Weights of a small mixture-of-experts language model, trained from scratch on English Wikipedia: 48 experts in each of 16 layers.
Below are experts of layer 6 (counted from 0) of a mixture-of-experts language model. Rows are named router (the router's row for the expert), gate (a neuron's input weights, with its number), up (a neuron's input weights, with its number), down (a neuron's output weights, with its number) and show model dimensions 0-127. Each number is 200 + 20 x the weight over its row's rms, rounded and kept within 0 to 999.
After each expert's rows: "gets" lists some tokens that make up at least twice as much of what it gets as of all text; "comes before" lists some tokens at least twice as common just after its tokens as in all text. This comes from a sample of Wikipedia text that the model never trained on. Tokens count by the router's weight.

# expert 37
router,178,147,220,208,216,193,184,210,188,157,202,220,205,201,217,183,202,208,219,210,180,191,223,208,190,213,213,216,183,179,165,201,215,231,171,189,243,229,200,193,201,176,195,204,175,184,189,174,202,175,194,211,225,250,210,208,208,184,222,201,208,184,173,169,184,192,188,214,202,200,195,181,199,179,170,209,187,210,216,202,168,200,228,165,214,198,190,189,204,150,192,188,208,203,171,186,220,193,204,203,244,164,217,194,200,201,216,199,204,201,210,148,188,225,220,187,181,209,176,179,169,225,170,244,227,209,195,205
gate2,215,183,190,210,216,187,207,190,165,167,220,207,213,184,219,201,180,221,210,188,214,201,203,195,184,196,178,209,190,192,211,190,192,228,154,206,210,177,188,207,214,170,222,224,175,172,232,201,203,188,187,190,182,194,189,209,193,188,213,168,227,181,169,170,176,217,188,215,228,223,198,225,189,214,171,215,177,172,212,221,196,181,204,172,214,220,219,209,189,171,174,188,226,184,177,194,213,211,188,220,213,189,191,203,221,231,169,159,192,190,227,200,170,180,253,169,159,219,173,174,174,222,206,225,220,221,228,210
up2,200,184,170,176,246,206,220,214,162,234,216,183,190,186,201,178,173,213,212,214,217,215,212,200,203,227,216,206,193,209,187,201,164,203,196,202,222,203,168,223,178,203,184,185,229,182,178,153,208,202,194,169,213,193,215,148,206,212,203,213,182,184,230,243,196,227,201,198,189,181,213,226,189,210,197,192,193,163,221,229,201,203,178,212,225,200,199,215,198,196,226,214,200,182,208,184,185,206,191,218,197,185,213,168,234,197,232,234,200,148,218,218,231,180,176,173,202,199,201,182,222,193,228,175,210,237,190,193
down2,197,217,186,193,196,184,212,212,221,192,204,216,245,188,193,226,161,219,232,220,178,215,199,218,186,206,196,167,203,205,184,180,220,215,238,218,154,203,206,196,192,211,189,169,221,230,161,219,182,182,201,223,182,202,171,220,178,182,162,194,197,230,187,206,216,214,193,188,163,175,211,188,216,170,215,200,195,185,186,173,193,197,188,223,192,217,210,206,195,163,188,232,187,222,200,226,193,223,196,194,188,232,231,209,215,206,198,194,226,185,161,249,209,222,163,223,216,188,200,186,202,193,226,188,214,154,187,196
gets: "cc", " m", "av", " time", " co", "mm"
comes before: "ed", "ing", " of", "es", "or", "up"

# expert 22
router,199,192,246,210,178,218,220,233,213,197,208,210,179,214,243,185,207,230,197,232,252,192,182,183,225,208,189,216,179,228,155,225,200,230,171,221,207,226,202,226,207,209,238,184,196,170,224,187,211,171,183,195,211,207,215,225,181,175,218,178,205,189,158,196,214,207,177,169,217,185,188,188,195,213,185,187,193,206,195,182,211,222,210,208,190,167,198,201,201,200,192,206,178,229,200,165,228,183,196,224,219,205,206,222,200,233,204,172,197,183,191,200,173,172,180,214,189,242,200,205,164,173,200,183,183,190,219,192
gate1,192,204,223,213,219,155,191,202,194,223,203,232,178,209,202,224,185,192,210,200,201,213,203,179,221,192,207,217,198,210,160,169,193,195,224,190,190,191,175,192,225,218,224,161,219,180,196,173,184,133,150,235,184,191,240,189,195,177,182,219,201,198,152,219,202,167,187,178,212,207,152,204,196,196,185,194,232,240,194,260,227,179,188,170,226,219,222,205,198,191,195,208,197,178,213,185,227,194,203,204,194,209,183,190,206,210,207,190,198,191,197,200,201,189,196,236,202,218,195,204,195,219,204,185,204,210,213,188
up1,173,187,224,201,171,178,167,191,222,206,189,217,173,168,201,227,237,226,199,168,198,172,187,179,214,208,217,209,214,194,222,189,148,232,220,200,194,182,215,210,176,183,224,208,167,222,193,191,207,232,200,205,225,248,198,213,217,192,238,221,197,242,166,195,181,210,218,198,190,218,177,202,190,188,209,195,195,201,195,174,189,207,191,207,211,210,206,187,196,200,195,200,191,159,208,213,221,192,188,217,226,183,239,196,209,184,182,224,187,199,207,177,218,183,241,212,164,195,194,229,202,194,247,180,210,216,213,243
down1,222,206,217,205,169,195,204,184,219,158,174,230,165,227,211,241,188,222,201,198,215,208,191,218,167,219,208,210,181,215,205,193,179,217,191,184,192,213,159,196,209,227,249,201,186,195,202,218,213,184,197,215,204,228,225,201,188,168,237,212,212,211,185,207,191,171,191,195,229,201,208,184,225,190,191,186,204,221,211,215,204,169,195,183,183,224,206,201,180,149,208,222,203,171,225,178,196,210,241,224,214,209,237,190,240,177,181,187,191,207,165,214,195,153,173,212,222,210,203,175,216,216,205,216,216,194,202,183
gets: "d", "c", " D", "C", " C", " P"
comes before: "ing", "ed", "d", "re", "ra", "in"

# expert 14
router,211,205,223,161,191,158,204,175,202,195,194,187,180,220,212,174,235,227,192,206,244,173,163,210,238,201,158,188,195,225,201,231,175,183,187,197,196,196,189,189,214,212,219,217,176,224,224,221,245,210,198,194,190,188,211,199,194,218,189,217,211,227,175,205,183,197,161,185,256,205,180,202,193,190,175,163,206,174,197,182,204,210,210,181,221,206,176,190,242,211,215,184,225,187,247,210,204,184,178,207,186,223,229,196,176,205,189,196,207,207,187,185,235,197,210,233,219,210,198,185,207,216,222,198,205,181,213,187
gate1,166,199,201,211,210,197,216,206,197,186,218,214,225,239,224,231,207,172,217,189,199,159,220,185,220,180,219,211,227,190,173,202,206,183,215,188,196,216,159,232,213,185,202,217,231,232,197,200,219,183,196,165,198,191,218,222,191,186,177,225,210,208,180,204,197,210,152,185,198,226,186,197,218,223,193,183,217,208,218,200,201,219,228,191,199,167,171,180,216,186,182,172,207,177,210,184,186,222,185,204,195,180,225,183,220,211,181,143,188,199,189,160,222,205,221,161,214,184,169,167,179,205,189,188,195,171,167,215
up1,195,180,193,177,185,211,158,207,212,257,166,194,239,245,211,166,187,198,214,199,191,199,195,184,191,215,187,196,229,206,208,188,218,201,179,193,192,212,168,196,191,201,221,196,188,170,204,205,199,194,189,207,195,212,169,211,177,177,198,194,200,226,195,185,200,165,205,192,248,246,202,220,161,205,241,220,192,191,173,161,196,237,221,192,188,195,214,216,213,241,213,177,214,176,212,189,204,210,174,215,189,205,205,200,220,234,186,176,189,190,210,198,221,147,186,179,218,204,181,211,183,171,176,182,215,194,195,204
down1,205,176,205,194,220,169,212,213,218,149,211,202,190,155,197,202,196,227,199,181,208,191,183,194,185,205,157,204,211,201,215,219,213,191,214,251,202,190,192,246,186,225,204,231,188,202,195,222,192,202,239,193,139,221,208,237,216,200,164,249,221,205,209,193,194,184,208,232,148,209,224,179,234,202,211,176,194,197,184,218,214,212,193,214,190,203,216,213,218,218,198,242,215,190,197,199,200,182,184,176,196,213,188,193,193,209,194,221,197,251,196,203,217,223,187,195,221,194,196,195,211,183,204,230,204,190,193,186
gets: "ing", "ent", "ive", "able", "ting", " G"
comes before: "|", " the", " to", " of", " a", " in"

# expert 39
router,199,234,172,195,192,217,192,195,169,196,179,178,188,231,161,207,240,216,179,201,182,196,215,196,186,179,211,183,215,199,236,169,196,206,163,194,182,202,199,220,188,172,208,184,203,220,175,208,206,222,206,212,207,175,194,203,159,224,184,199,170,221,228,198,213,196,226,265,176,170,190,206,200,176,237,198,171,192,218,182,182,183,206,168,195,186,168,212,175,207,194,229,239,209,178,187,172,191,230,183,189,179,202,173,198,179,203,228,214,220,202,198,214,203,218,197,199,172,199,207,197,240,192,220,225,217,182,188
gate1,226,196,238,179,172,224,208,192,227,172,211,235,188,231,187,198,183,224,205,200,203,179,194,179,226,201,189,233,199,176,157,230,228,230,188,207,200,198,198,204,197,178,183,210,229,190,189,205,159,180,189,181,211,200,158,179,204,219,217,224,215,197,212,187,187,218,177,205,217,199,180,169,168,190,207,228,206,171,214,191,223,188,221,211,203,197,202,155,169,187,195,170,223,220,180,188,213,252,207,181,194,192,227,213,197,194,209,201,180,205,218,181,217,244,233,221,201,209,187,222,183,206,196,242,180,217,200,204
up1,200,211,224,202,180,192,216,208,182,174,218,227,202,237,197,231,213,220,227,206,172,164,212,180,172,183,205,184,174,197,172,192,204,205,210,214,196,231,189,199,200,217,211,223,170,219,194,199,203,185,218,155,167,250,217,194,164,177,231,182,222,219,216,229,194,238,182,217,203,199,157,214,182,218,226,215,204,207,219,215,191,196,242,221,199,200,191,184,220,199,206,206,195,198,234,195,148,176,204,189,211,223,223,191,201,193,185,194,225,194,214,230,201,210,199,254,205,199,194,185,217,181,183,197,218,224,202,179
down1,220,215,205,198,214,235,200,171,200,220,225,209,195,209,186,186,182,210,197,202,205,165,169,221,206,199,209,218,244,199,202,219,203,228,215,198,243,202,179,186,207,169,177,189,191,183,169,205,235,161,182,178,190,194,187,187,218,224,211,174,202,188,206,159,216,218,203,210,186,192,211,232,207,197,182,188,187,193,141,203,195,205,233,248,210,181,217,213,218,207,170,180,189,236,252,224,202,206,207,184,215,192,218,195,192,221,221,230,211,194,193,212,145,185,191,161,173,215,192,207,201,193,211,199,183,207,208,207
gets: ",", " ", "day", " season", "'", "k"
comes before: " the", " he", ",", " 19", " and", " but"

# expert 4
router,213,221,166,205,196,234,184,181,186,214,166,168,171,226,146,204,218,190,186,201,183,189,198,216,176,180,214,162,230,189,222,170,211,198,183,185,176,195,192,204,173,204,193,191,188,218,168,213,207,189,198,222,200,169,164,176,178,215,204,189,204,211,216,221,205,203,209,259,159,168,193,225,199,170,229,193,192,218,231,196,188,176,169,190,191,200,179,198,185,213,206,209,207,221,188,222,164,174,201,180,189,197,191,182,206,185,226,235,206,221,195,205,206,208,216,182,213,180,208,231,200,241,202,177,218,215,185,220
gate2,207,181,235,197,169,182,223,203,194,208,212,182,167,181,197,202,217,215,213,211,224,182,200,179,199,183,188,220,177,182,178,205,183,187,195,163,183,231,221,217,231,192,201,187,208,156,189,211,151,170,219,195,179,225,176,200,197,154,193,199,207,191,216,187,243,196,196,185,190,191,196,222,220,213,198,164,174,183,191,205,216,193,206,219,213,225,217,179,204,167,246,198,201,210,217,219,228,206,178,222,196,216,152,169,198,210,241,202,232,187,196,209,197,200,210,235,172,226,222,180,212,212,221,228,197,201,208,223
up2,228,177,187,216,200,190,218,181,198,194,180,186,198,228,201,235,153,212,192,197,203,208,206,188,179,169,158,196,172,188,179,197,206,238,216,186,219,226,225,238,201,197,230,190,186,182,200,201,193,216,226,219,188,194,178,234,190,191,171,174,181,199,198,170,161,188,193,181,223,204,187,204,217,202,164,192,174,227,178,191,207,198,193,219,170,189,206,195,203,186,233,190,208,199,165,180,191,159,208,249,213,220,178,205,225,233,184,193,257,184,207,200,220,202,209,201,184,222,197,188,202,225,207,225,220,179,195,175
down2,181,203,162,186,248,170,199,191,221,180,192,201,185,192,178,198,200,185,196,215,227,189,215,208,176,186,180,200,218,191,187,211,204,206,213,175,174,169,199,206,204,194,191,214,166,211,215,250,188,217,213,211,238,181,201,216,210,184,172,205,175,190,190,197,155,192,238,197,240,194,174,180,178,196,181,214,209,155,184,176,182,201,181,179,171,159,203,212,210,206,204,204,190,186,187,169,197,220,209,207,215,190,194,199,198,230,164,187,206,182,206,182,209,191,229,211,205,148,165,185,207,184,227,184,221,236,232,189
gets: " in", " on", " with", ",", " |", " as"
comes before: " the", " 19", " a", " 18", " an", "c"

# expert 41
router,209,187,248,171,183,161,217,210,210,229,231,222,203,176,223,198,218,189,201,157,217,182,211,169,214,224,194,232,176,218,197,216,212,169,241,223,218,201,203,191,222,208,178,202,232,179,214,178,208,209,192,189,213,212,206,198,197,188,182,178,212,236,231,212,213,232,205,183,214,184,182,214,219,223,200,172,222,232,194,185,199,176,209,207,232,207,227,216,195,190,220,191,204,216,227,213,198,222,203,224,181,207,194,223,172,198,145,174,167,177,211,197,182,190,181,227,194,213,216,190,180,191,208,203,152,200,187,197
gate18,180,185,207,191,237,138,208,206,183,221,217,186,210,191,211,224,235,219,198,209,192,197,217,200,216,182,206,206,202,213,228,229,174,217,202,208,211,179,205,217,201,232,197,181,200,188,181,203,188,228,216,204,189,225,198,190,237,193,230,202,215,218,200,163,206,161,180,185,249,207,228,180,229,217,201,192,216,240,193,227,207,193,189,193,225,212,207,198,197,195,174,158,191,179,196,197,221,166,221,239,212,195,220,236,166,214,197,187,219,207,162,209,223,232,195,163,198,216,179,187,173,177,201,200,178,208,200,186
up18,149,209,163,197,208,212,178,190,211,214,193,195,211,206,195,194,195,187,205,206,207,189,224,214,155,227,173,205,186,197,211,176,172,223,174,236,176,204,205,213,174,203,186,164,250,222,211,191,224,201,167,206,178,180,208,193,159,203,203,180,189,187,152,207,220,215,202,224,194,190,201,185,199,220,225,176,208,177,223,203,209,173,179,227,203,219,217,198,211,213,204,190,201,230,196,182,208,233,217,159,201,221,215,183,217,208,190,197,247,185,205,182,171,215,160,217,194,221,215,202,210,205,195,216,187,160,231,175
down18,211,200,188,160,215,182,206,183,185,185,177,208,229,174,208,218,195,219,219,178,185,183,199,175,261,173,217,192,212,208,178,196,225,214,192,215,218,207,212,186,200,189,198,205,171,193,223,192,207,204,200,190,218,234,189,212,224,158,215,201,210,227,211,203,185,190,214,173,201,210,237,238,212,204,243,178,160,199,160,187,205,211,181,177,217,165,218,194,204,215,214,177,198,195,216,178,203,191,205,216,200,222,226,241,171,248,157,206,194,190,215,194,215,205,228,209,175,174,199,161,196,170,201,212,189,187,199,216
gets: "a", "ia", "\n", "ine", "land", "í"
comes before: "\n", ",", "a", "|", "st", "gue"

# expert 30
router,214,196,172,220,205,226,196,185,196,188,206,192,164,234,163,214,236,178,194,189,184,207,188,219,191,171,237,158,203,198,196,180,213,213,182,178,204,202,188,232,148,186,212,211,200,204,184,206,200,186,210,199,192,173,175,187,162,224,208,193,183,226,185,200,218,192,211,256,170,146,193,227,224,190,239,209,182,193,212,167,213,165,198,159,194,210,168,216,189,204,213,200,194,206,174,220,172,177,223,184,201,222,203,202,199,211,197,212,224,225,203,205,204,186,206,192,197,192,186,218,190,251,193,187,212,193,190,215
gate2,215,180,222,180,192,203,210,229,195,173,219,196,159,192,209,180,212,199,201,193,215,192,175,200,177,189,189,218,176,166,165,217,205,208,209,206,199,181,211,199,188,236,231,181,179,203,245,202,212,192,188,196,207,199,159,196,174,175,217,209,182,237,169,187,204,215,190,165,212,189,205,206,192,249,196,234,202,219,202,198,231,238,173,160,209,188,186,171,207,224,198,190,179,225,218,227,197,188,212,213,235,220,191,230,224,166,179,201,245,194,216,177,214,213,211,183,176,177,205,196,187,196,193,222,190,216,235,208
up2,195,216,217,200,168,258,181,229,211,192,196,200,223,209,200,191,225,218,189,187,190,196,160,214,173,228,174,144,177,188,166,221,176,209,215,155,195,238,214,217,183,201,218,221,205,218,195,235,213,192,185,197,196,208,158,192,176,230,201,210,200,201,201,185,219,186,181,191,174,192,222,194,193,212,178,181,214,210,224,183,201,183,201,220,208,211,236,194,197,204,198,182,219,200,236,213,215,229,208,225,214,252,219,193,219,180,188,159,224,187,196,192,204,203,192,194,192,228,214,203,180,238,192,209,198,175,226,199
down2,223,193,190,212,181,199,188,200,163,202,207,216,196,148,240,194,196,210,192,206,202,170,196,198,231,217,203,185,184,208,211,183,174,186,219,241,225,205,211,217,215,188,200,187,214,188,169,168,204,213,184,187,169,214,210,203,224,227,202,201,194,185,205,180,177,211,206,217,168,185,194,188,185,153,199,185,231,178,211,175,204,245,250,167,203,205,202,172,217,214,191,216,231,187,231,179,217,211,192,198,209,192,168,186,185,199,189,249,209,222,181,203,186,206,208,196,222,248,228,196,195,210,236,189,176,180,172,215
gets: " part", " one", " \"", " out", " place", " member"
comes before: "s", " of", "d", " in", " to", " on"

# expert 31
router,190,211,239,201,199,196,206,210,223,201,216,205,223,191,246,206,170,197,220,187,219,212,220,173,226,230,163,226,177,222,178,220,216,204,232,203,209,207,217,214,235,182,185,215,206,204,231,173,189,218,197,196,204,227,206,219,213,202,205,218,226,200,171,176,181,225,210,151,244,224,202,159,206,222,167,200,219,205,193,223,207,188,216,231,217,207,210,176,219,170,175,167,171,220,217,201,244,226,209,203,206,208,211,234,204,202,207,168,200,173,187,196,185,177,213,216,201,204,203,175,210,187,202,202,165,194,224,207
gate3,185,235,202,239,184,195,179,184,203,198,180,219,221,190,197,220,203,205,194,182,215,179,200,173,226,181,200,216,216,192,169,221,187,228,176,193,190,198,213,174,190,201,197,182,210,212,195,157,200,180,208,214,180,226,194,224,169,196,217,217,214,199,185,194,189,213,227,159,208,203,215,178,216,189,191,166,182,213,223,192,201,199,159,173,196,199,200,145,218,209,203,189,182,191,214,211,281,189,179,178,182,169,216,179,198,197,200,203,194,165,193,177,255,214,230,192,238,191,227,204,209,199,204,201,187,208,201,198
up3,211,238,219,203,189,218,218,197,241,195,191,204,186,209,219,184,219,183,188,197,212,197,220,189,194,236,182,207,204,208,214,257,192,235,218,213,214,221,221,203,175,168,187,232,197,191,211,163,198,164,198,229,180,201,184,257,185,221,196,203,211,221,208,177,205,187,195,225,177,218,182,209,232,206,168,210,176,227,206,199,192,183,203,184,205,172,225,176,195,197,197,202,196,213,204,182,206,200,159,176,181,199,201,222,208,218,218,195,223,177,190,172,245,170,200,216,191,223,240,227,171,177,186,193,196,206,234,215
down3,195,186,152,208,198,191,199,211,170,205,205,248,244,175,194,208,222,174,188,217,204,220,224,199,197,203,173,175,216,213,180,170,180,168,189,196,189,209,238,228,215,208,166,216,184,209,191,184,227,234,186,228,209,224,185,197,204,176,207,210,220,198,170,213,224,151,191,234,232,219,203,199,186,176,181,195,218,222,201,208,238,175,175,170,185,200,206,206,180,221,198,206,196,211,143,162,189,196,203,206,202,218,165,200,202,170,196,202,185,216,198,217,205,226,188,185,180,198,168,195,210,195,183,201,214,203,211,179
gets: " of", " for", " from", "man", " by", " during"
comes before: " the", " a", " his", "f", " its", " an"

# expert 21
router,200,192,148,216,227,176,186,183,186,193,190,209,170,216,179,185,229,200,187,188,181,212,183,195,191,159,192,190,197,192,177,175,177,203,194,198,219,213,209,207,181,207,198,189,174,195,170,205,182,208,215,184,183,181,201,178,207,180,198,212,158,170,181,209,168,208,195,212,178,197,178,220,166,197,183,183,170,206,252,227,211,192,206,216,212,175,155,163,204,242,227,226,172,234,181,193,209,183,208,222,196,243,219,187,223,184,214,210,212,198,221,214,223,194,204,205,201,228,175,225,191,210,196,224,212,243,178,211
gate2,191,210,188,217,191,182,223,225,224,213,247,221,159,193,200,192,245,213,198,217,198,193,191,190,231,187,193,196,173,197,193,190,203,171,230,206,210,210,186,178,227,183,227,186,214,209,205,208,146,184,214,212,212,177,208,188,184,190,173,237,197,178,176,200,241,220,241,168,207,213,226,191,211,220,159,209,225,205,219,200,188,220,225,204,233,228,218,164,212,203,217,197,172,212,195,237,223,174,210,211,178,215,198,215,215,185,194,216,207,171,195,183,177,186,225,197,244,224,216,202,177,203,209,213,205,197,203,185
up2,205,181,204,202,203,207,203,203,167,176,229,183,224,178,189,193,177,191,215,220,191,203,190,178,195,215,234,211,185,197,182,208,218,186,174,208,228,219,201,166,182,189,159,215,161,207,177,205,235,153,187,190,238,204,156,193,223,166,204,172,239,222,212,234,213,157,238,190,188,186,201,205,178,198,211,190,184,187,224,214,209,180,185,210,205,211,216,226,189,207,190,171,225,212,196,182,216,221,201,196,213,171,227,183,178,206,192,201,167,206,175,182,212,224,206,203,220,194,242,177,190,189,220,210,227,174,184,174
down2,218,212,193,207,229,202,192,260,159,214,231,194,221,177,221,220,170,216,197,208,139,201,194,221,203,190,247,180,240,200,221,197,209,185,192,169,194,205,206,187,204,196,201,191,203,214,207,223,197,206,193,195,162,195,161,171,223,193,225,228,191,170,216,198,201,197,208,194,212,204,170,218,249,218,192,205,215,224,200,195,192,175,230,225,175,193,213,211,158,198,189,218,189,169,194,234,197,210,186,244,209,194,200,216,196,211,207,195,211,196,219,204,190,194,207,224,172,184,214,187,220,200,186,175,219,212,221,230
gets: "ed", "\n", "ish", " so", "lu", "."
comes before: " by", " to", "\n", " in", " on", " with"

# expert 43
router,207,186,238,191,228,159,226,220,185,199,211,223,220,176,242,227,180,184,203,203,218,229,207,170,219,217,211,200,159,197,197,252,208,216,227,198,178,184,231,200,228,220,230,213,196,198,234,219,176,200,183,175,196,226,194,217,189,188,241,217,204,192,199,167,193,234,209,160,248,231,198,180,195,224,203,189,206,180,161,194,217,211,219,218,188,219,218,201,211,202,200,190,174,195,211,182,224,186,186,177,215,183,183,232,185,190,171,203,203,188,191,208,193,195,224,202,194,214,205,171,194,177,221,212,181,177,199,199
gate1,169,195,203,165,195,213,187,233,186,253,190,186,210,166,208,188,162,198,221,214,219,217,176,187,189,194,203,215,186,186,162,229,188,194,196,169,181,185,229,200,204,178,190,169,195,190,215,192,204,203,197,186,214,194,193,213,218,180,193,207,226,195,220,190,178,200,214,209,175,206,202,196,209,218,148,250,223,203,208,232,165,197,205,193,208,193,206,182,212,220,249,225,210,191,190,200,219,202,247,183,192,241,223,220,181,186,207,180,207,203,152,183,185,211,161,190,213,186,191,176,208,176,231,203,182,206,202,221
up1,171,197,203,202,168,198,199,166,208,198,206,233,178,227,201,177,178,144,186,156,187,232,254,208,187,197,180,216,241,211,191,220,183,193,202,206,193,198,205,204,200,185,216,215,197,191,227,204,188,203,172,196,212,203,217,221,210,215,218,201,182,195,209,202,204,200,221,208,185,191,235,214,163,221,195,212,198,209,183,206,197,173,171,175,211,208,177,209,282,177,187,195,215,185,154,198,197,186,177,200,190,225,189,215,216,182,180,217,191,198,195,182,206,204,202,237,210,199,149,195,204,192,201,223,227,200,210,226
down1,189,181,199,223,204,195,225,175,197,183,212,219,252,227,182,179,208,201,201,216,180,194,211,196,213,241,225,187,193,211,196,197,227,218,198,210,182,188,216,167,226,228,180,194,215,178,194,196,201,233,196,174,212,191,194,222,200,166,239,202,231,225,192,188,193,203,177,182,206,167,209,189,223,189,192,235,203,175,192,207,148,183,192,190,230,227,215,203,177,238,215,220,163,186,164,229,192,217,176,213,189,189,214,185,192,195,201,196,205,230,189,211,221,179,165,189,237,199,162,191,195,211,190,166,205,234,213,182
gets: " and", ",", " or", "/", " but", " &"
comes before: " ", " the", " and", " a", " other", " re"

# expert 15
router,210,171,218,193,180,157,177,197,214,181,192,213,192,198,203,202,196,213,204,206,197,197,176,177,204,200,168,206,171,193,196,194,179,223,193,222,238,229,182,209,200,252,225,185,217,224,202,228,214,254,195,206,222,154,185,189,232,217,189,179,209,207,177,215,223,183,201,207,216,189,196,180,169,180,198,206,174,204,209,156,215,187,183,184,189,215,212,184,218,202,196,215,231,212,199,215,181,169,190,215,166,243,194,210,171,182,187,234,189,176,210,187,226,210,192,214,223,220,220,218,181,213,215,212,188,180,166,160
gate18,203,141,221,192,171,194,187,220,220,191,206,192,179,161,236,235,200,175,231,192,191,176,161,192,193,196,158,231,179,197,193,188,227,205,187,200,200,202,183,174,229,214,204,182,196,214,209,184,189,242,202,213,208,166,163,208,198,167,199,220,230,211,201,215,214,203,170,182,183,199,198,203,213,213,226,207,200,156,204,194,212,193,188,208,193,177,226,191,199,146,211,203,159,204,218,206,218,218,208,186,204,194,192,213,221,169,222,204,211,203,208,193,202,199,245,207,184,179,214,220,220,240,210,196,175,176,194,187
up18,210,172,193,178,177,199,182,193,221,220,206,198,235,205,211,186,190,218,216,176,182,213,212,182,233,211,194,182,203,228,184,193,204,188,216,192,186,234,210,206,247,204,213,218,211,213,189,160,180,196,206,190,225,213,190,208,191,181,219,181,198,218,208,216,219,208,207,214,147,166,195,208,233,211,198,250,185,216,192,205,177,249,184,221,213,203,174,219,224,193,206,240,161,207,190,210,214,200,210,198,202,212,170,233,228,171,230,203,187,198,187,165,192,186,205,198,208,168,222,199,186,176,203,223,142,182,207,217
down18,157,220,211,232,204,225,205,207,203,167,184,207,246,175,223,197,234,178,224,175,179,190,166,200,160,205,201,210,220,190,191,198,200,215,188,205,208,199,222,205,171,196,209,205,192,201,187,244,221,206,169,170,188,212,201,226,207,198,170,221,181,205,204,207,197,172,191,210,194,194,226,208,203,170,198,167,172,199,188,198,184,194,195,171,209,214,196,222,207,204,223,189,161,176,182,191,232,194,223,193,188,216,184,193,207,199,233,180,222,225,181,194,226,172,270,217,206,192,198,227,196,152,192,220,186,196,225,211
gets: "ic", "ist", "ian", "tic", "ical", "'"
comes before: "s", "ic", "ist", "ip", "a", "ical"

# expert 11
router,203,225,169,202,202,223,172,182,187,206,189,174,169,231,155,195,224,206,159,203,187,197,209,219,175,185,205,169,218,166,219,153,207,192,175,202,177,203,148,202,192,185,177,195,195,214,184,228,217,177,195,236,186,164,170,186,189,226,202,191,188,229,217,214,192,196,197,246,166,179,205,226,202,158,221,213,190,205,208,209,200,194,171,197,198,197,166,205,195,219,194,198,186,213,183,218,173,179,198,185,204,219,173,192,190,216,227,230,217,209,203,223,205,193,176,177,208,193,180,238,198,220,202,183,228,212,189,203
gate2,193,207,193,217,174,176,224,165,198,164,226,211,227,220,155,214,189,168,219,210,216,162,215,193,195,203,184,236,201,188,179,181,195,184,216,193,198,190,199,176,236,201,197,234,207,182,245,189,227,205,179,199,188,223,191,201,193,191,216,231,192,186,188,219,161,207,217,191,224,211,177,232,182,208,206,213,183,185,195,244,216,194,208,182,228,202,203,224,226,198,211,199,160,193,187,196,224,203,218,187,197,219,228,207,195,200,204,177,175,192,232,198,224,192,185,187,197,254,249,219,193,180,227,210,234,184,198,190
up2,212,200,224,199,182,204,202,208,184,212,171,163,195,193,167,215,228,200,216,229,214,211,186,189,189,200,234,245,208,227,183,173,242,248,205,217,199,205,202,205,202,183,221,193,175,208,167,197,155,219,195,214,175,209,215,187,172,189,169,175,215,188,202,216,202,239,199,199,185,214,222,193,176,195,214,226,192,195,214,201,196,203,212,207,207,232,204,189,243,203,180,204,173,184,207,229,190,189,189,173,215,189,194,163,228,177,203,194,199,199,192,181,246,208,231,185,190,152,238,196,196,184,226,169,199,224,194,181
down2,189,209,184,203,154,192,186,193,225,227,193,144,212,178,190,213,183,191,170,200,191,194,233,216,209,189,180,183,196,210,193,178,193,172,174,191,206,205,210,207,203,209,226,180,227,181,221,181,205,223,263,219,195,226,193,174,214,174,223,231,205,196,177,226,225,192,205,201,169,173,223,206,201,172,190,222,193,191,195,190,185,207,205,170,233,231,233,190,224,174,204,218,234,200,189,186,212,206,193,197,178,220,214,190,192,191,184,189,169,194,201,174,204,175,230,201,211,183,206,153,155,201,193,194,214,222,170,184
gets: " the", " The", "the", " each", "The", "up"
comes before: " ", " first", " United", " same", "y", "re"